Weights of a small mixture-of-experts language model, trained from scratch on English Wikipedia: 159M parameters, 1230M tokens.
Below are experts of layer 12 (counted from 0) of a mixture-of-experts language model. Rows are named up (a neuron's input weights, with its number) and show model dimensions 0-127. Each number is 200 + 30 x the weight over its row's rms, rounded and kept within 0 to 999.
Before each expert's rows: a language model's description of what the expert responds to. This comes from a sample of Wikipedia text that the model never trained on.

# expert 52
What it handles: Capitals and code digits. Single capital letters, acronym pieces and digit groups inside ISBNs and codes, such as N, G, K, 978-4-09-137.
up0,227,223,184,192,192,176,226,214,183,214,192,211,195,141,241,240,248,218,195,164,216,196,202,204,188,222,196,193,166,229,186,208,153,183,193,195,195,166,224,211,154,269,206,215,147,262,191,160,200,156,195,217,131,155,162,134,270,173,183,200,174,260,187,296,256,241,171,196,192,180,193,225,215,216,194,192,212,190,267,183,219,246,199,225,209,220,201,169,180,221,218,183,213,211,202,263,240,159,209,216,174,173,191,256,191,219,189,172,185,274,201,215,214,191,183,164,218,138,211,249,223,187,191,234,165,216,205,183
up1,181,214,126,243,202,243,232,187,114,190,221,198,195,132,211,250,235,167,242,195,277,150,200,235,263,156,250,207,242,195,194,210,190,221,249,155,227,154,212,210,186,166,238,160,180,185,229,236,228,251,164,194,195,168,211,202,219,226,212,221,146,212,227,168,208,278,205,224,224,151,167,189,195,210,216,191,206,245,218,205,208,216,209,220,213,174,229,226,210,196,185,151,190,173,203,204,185,200,185,175,201,184,239,169,225,244,190,190,195,180,191,183,219,206,200,209,209,231,220,206,193,178,172,202,151,185,243,232

# expert 25
What it handles: List separators before names. Table pipes, commas and words like featuring, alongside or country codes that come right before a person's name in lists and results tables.
up0,183,277,178,253,238,152,208,166,205,253,190,214,221,151,192,206,189,192,242,130,210,197,195,206,192,200,201,229,271,270,185,128,201,167,137,266,203,211,163,183,219,221,188,148,224,214,162,189,242,255,242,229,183,212,231,186,186,161,193,152,276,180,199,244,186,203,198,195,208,187,227,233,214,188,293,201,184,203,185,198,173,220,150,197,209,162,198,203,202,188,193,219,191,233,210,209,198,176,185,219,199,180,204,169,277,193,153,190,226,217,190,180,160,175,176,233,138,211,211,168,249,217,205,181,180,218,177,168
up1,235,262,176,171,276,248,250,117,156,203,255,250,235,141,225,150,137,156,259,182,213,190,238,213,207,235,173,254,284,167,192,202,197,178,149,270,145,203,226,185,195,232,220,199,238,205,135,264,228,158,216,197,229,179,210,250,176,206,209,161,252,197,143,216,243,143,233,182,250,237,218,198,146,233,167,208,203,172,146,222,181,227,164,218,165,221,170,206,169,231,225,217,244,189,205,203,237,182,203,225,213,164,179,212,223,171,175,190,252,188,230,191,193,163,182,166,199,201,221,187,277,232,164,181,178,213,229,169

# expert 13
What it handles: Infobox years and headings. Final digits of year ranges in infobox lists (195-3–54), plus infobox labels and discourse words like classification, However, According.
up0,175,198,172,178,249,197,227,171,236,227,198,211,213,212,211,224,183,200,234,172,204,160,198,182,193,229,287,184,181,214,187,212,240,187,240,211,200,237,178,187,170,178,224,215,205,192,192,175,197,160,178,208,157,167,171,258,218,205,194,196,182,154,138,174,143,207,255,215,198,157,215,191,166,231,175,233,166,214,191,167,172,192,221,203,189,179,170,218,169,194,227,157,234,210,180,168,194,207,177,238,192,187,168,245,226,173,219,229,244,190,223,212,141,228,205,273,225,207,267,174,143,215,161,256,209,230,230,229
up1,216,215,202,232,187,236,159,200,195,166,259,236,198,222,241,230,221,188,125,180,160,223,157,179,109,198,157,179,194,244,216,254,212,209,203,203,193,203,189,160,221,169,207,150,215,222,190,211,233,140,180,229,210,216,154,189,178,240,189,185,197,204,217,232,255,214,210,211,222,200,223,196,192,230,149,214,210,200,127,217,211,170,195,207,201,172,202,225,170,254,134,239,173,174,235,253,220,212,200,180,187,158,131,193,151,195,158,233,192,126,195,199,197,158,241,178,163,174,231,193,191,194,182,179,249,192,225,184

# expert 1
What it handles: Foreign name word-starts. Opening subword pieces of foreign or unusual names and words, often romanized or European, such as Xi, Ar, Cou, Bre, Lo.
up0,185,215,185,217,178,206,231,221,216,168,189,211,216,207,187,272,214,238,240,239,170,177,211,219,214,176,214,124,183,211,212,155,246,210,212,191,195,209,169,182,153,189,188,198,178,215,190,214,193,203,197,215,187,223,271,176,237,218,192,227,179,235,203,229,230,239,187,191,247,216,234,189,208,231,193,194,192,240,230,193,217,184,212,185,207,193,144,228,254,194,241,253,305,216,216,178,211,158,265,221,206,230,205,242,210,168,241,196,168,175,167,185,247,178,226,213,234,181,136,137,195,145,235,222,230,203,224,194
up1,194,223,214,204,176,197,189,195,181,252,203,184,222,199,187,270,149,221,200,172,197,168,165,207,175,210,177,247,278,215,215,207,209,205,158,144,203,210,181,221,206,157,190,242,213,239,186,201,218,225,189,198,196,234,176,235,193,247,177,186,243,166,202,193,260,252,238,167,164,185,175,180,159,293,254,196,205,197,154,198,205,203,166,230,178,180,233,204,233,181,236,190,220,206,212,199,228,182,204,211,258,207,181,198,225,156,234,224,191,225,202,175,226,195,202,141,218,234,217,203,252,179,210,194,198,179,287,237

# expert 60
What it handles: Education and university biography. Prepositions, articles and separators in academic-career biographies and roster tables, such as earned a PhD, double major, graduating first.
up0,203,258,209,219,214,224,224,155,178,206,241,205,243,161,226,177,266,260,182,231,180,219,195,206,181,179,223,221,215,183,231,203,215,177,158,206,136,157,192,214,245,253,194,235,192,208,196,201,223,215,203,203,134,213,195,259,214,160,245,181,264,161,202,251,197,162,190,227,158,204,174,160,232,216,201,102,208,229,242,213,237,239,185,180,218,215,174,204,210,192,190,214,227,204,197,239,224,207,187,196,229,231,178,223,164,227,175,176,173,210,153,241,177,205,222,212,225,200,217,194,162,198,191,205,202,229,173,206
up1,157,173,226,228,197,191,168,191,194,212,154,223,196,230,203,194,204,223,214,232,209,245,255,156,227,157,229,182,259,209,186,198,202,186,180,189,248,189,207,160,241,190,198,166,193,210,152,180,177,181,184,197,167,165,249,149,221,259,188,189,149,245,231,223,151,179,222,153,205,169,150,226,183,249,186,195,219,155,246,185,245,181,199,203,166,233,228,193,202,238,227,177,179,184,200,209,206,217,205,183,178,188,192,201,161,192,230,172,233,226,155,272,246,210,137,180,207,213,252,141,127,206,233,159,169,111,203,188

# expert 39
What it handles: Place-name beginnings. First letters or pieces of place and Irish names (O of Omagh, County, New, West), often in sports tables and geography.
up0,206,206,224,263,187,198,176,189,193,166,221,226,211,184,193,176,193,99,224,181,210,172,151,232,174,201,198,215,220,271,263,186,208,169,170,207,181,168,143,223,206,140,184,195,184,190,186,179,183,243,205,178,206,196,220,174,257,183,254,190,198,181,235,192,249,191,188,180,211,155,176,229,179,248,180,244,154,235,208,229,191,172,235,210,182,180,169,186,187,158,177,191,209,217,205,249,244,188,207,192,234,179,171,177,112,210,259,199,188,221,186,225,189,160,173,148,171,229,164,237,208,189,214,174,232,223,250,169
up1,218,203,222,237,215,248,219,208,222,166,171,153,212,176,213,172,212,223,197,208,217,183,222,213,198,211,210,156,143,179,217,129,223,230,193,178,244,194,177,259,189,186,210,208,176,230,205,190,232,186,170,227,191,164,224,127,188,162,187,223,192,209,246,210,211,194,205,197,240,182,237,207,172,157,248,248,228,186,227,232,131,189,233,166,215,137,221,245,201,256,225,200,182,242,220,202,139,206,228,183,220,228,273,164,229,193,194,238,181,223,196,202,209,236,183,188,212,194,197,223,176,234,210,186,174,159,137,239

# expert 24
What it handles: Prepositions and sentence connectors. Prepositions and temporal connectors linking clauses, such as of, after, until, during, using, plus separators before totals in stats tables.
up0,112,185,230,211,167,219,157,245,204,164,193,183,211,208,206,290,197,196,204,210,162,214,162,206,194,225,208,185,191,183,203,268,182,219,200,163,159,222,190,263,186,233,191,212,150,158,189,232,209,224,171,255,204,210,177,161,195,165,241,229,218,179,219,224,189,171,190,178,172,217,182,218,203,208,180,182,265,196,249,205,192,211,223,186,184,196,167,231,208,255,226,215,218,227,247,187,201,228,162,236,178,201,184,238,212,183,182,186,214,189,150,205,199,190,221,193,161,179,181,155,192,232,193,221,208,230,192,157
up1,190,203,193,181,188,156,201,224,182,191,240,208,208,209,219,186,199,231,205,255,246,263,196,229,134,221,194,219,211,193,212,256,124,163,198,207,240,254,192,167,186,159,199,230,188,158,199,183,177,189,172,177,200,187,222,168,219,192,200,172,256,203,158,197,213,138,216,192,236,199,181,186,214,197,193,181,224,150,265,200,207,137,207,232,197,237,186,229,194,201,265,168,139,157,274,182,207,219,169,200,187,231,225,204,153,190,185,185,191,192,153,225,245,198,249,261,192,161,218,256,254,229,183,175,191,232,184,195

# expert 15
What it handles: Numbers and name words. Whole numbers and quantity words ending a number (000, 100, million), plus middle words of proper names like Albion, Ireland, System.
up0,212,205,170,212,220,181,303,224,246,145,244,175,136,181,227,218,170,221,239,204,235,202,200,154,214,192,157,222,129,167,225,148,204,190,217,238,220,211,210,192,244,175,213,169,163,146,185,168,204,234,216,239,236,201,195,187,177,203,198,192,259,269,211,197,189,158,181,213,212,161,218,256,202,230,176,245,187,253,158,211,206,207,189,158,208,225,217,225,215,138,169,205,199,222,125,257,229,185,236,237,170,185,227,207,180,208,182,144,225,203,165,214,186,195,225,246,219,208,233,179,162,168,183,214,212,237,148,216
up1,147,168,176,189,223,180,243,208,201,228,150,165,217,194,205,322,218,175,124,146,207,183,192,207,219,203,192,197,175,213,171,210,213,220,199,133,150,193,193,180,248,138,193,168,225,249,206,250,177,178,165,207,144,201,217,176,214,230,168,181,216,213,199,185,232,175,217,186,220,221,206,212,216,209,162,213,170,200,228,229,143,230,196,211,147,155,206,245,215,167,192,171,178,225,166,143,204,160,203,190,229,216,235,210,187,234,179,178,201,213,150,183,180,271,215,197,180,215,222,211,211,224,192,258,192,201,233,198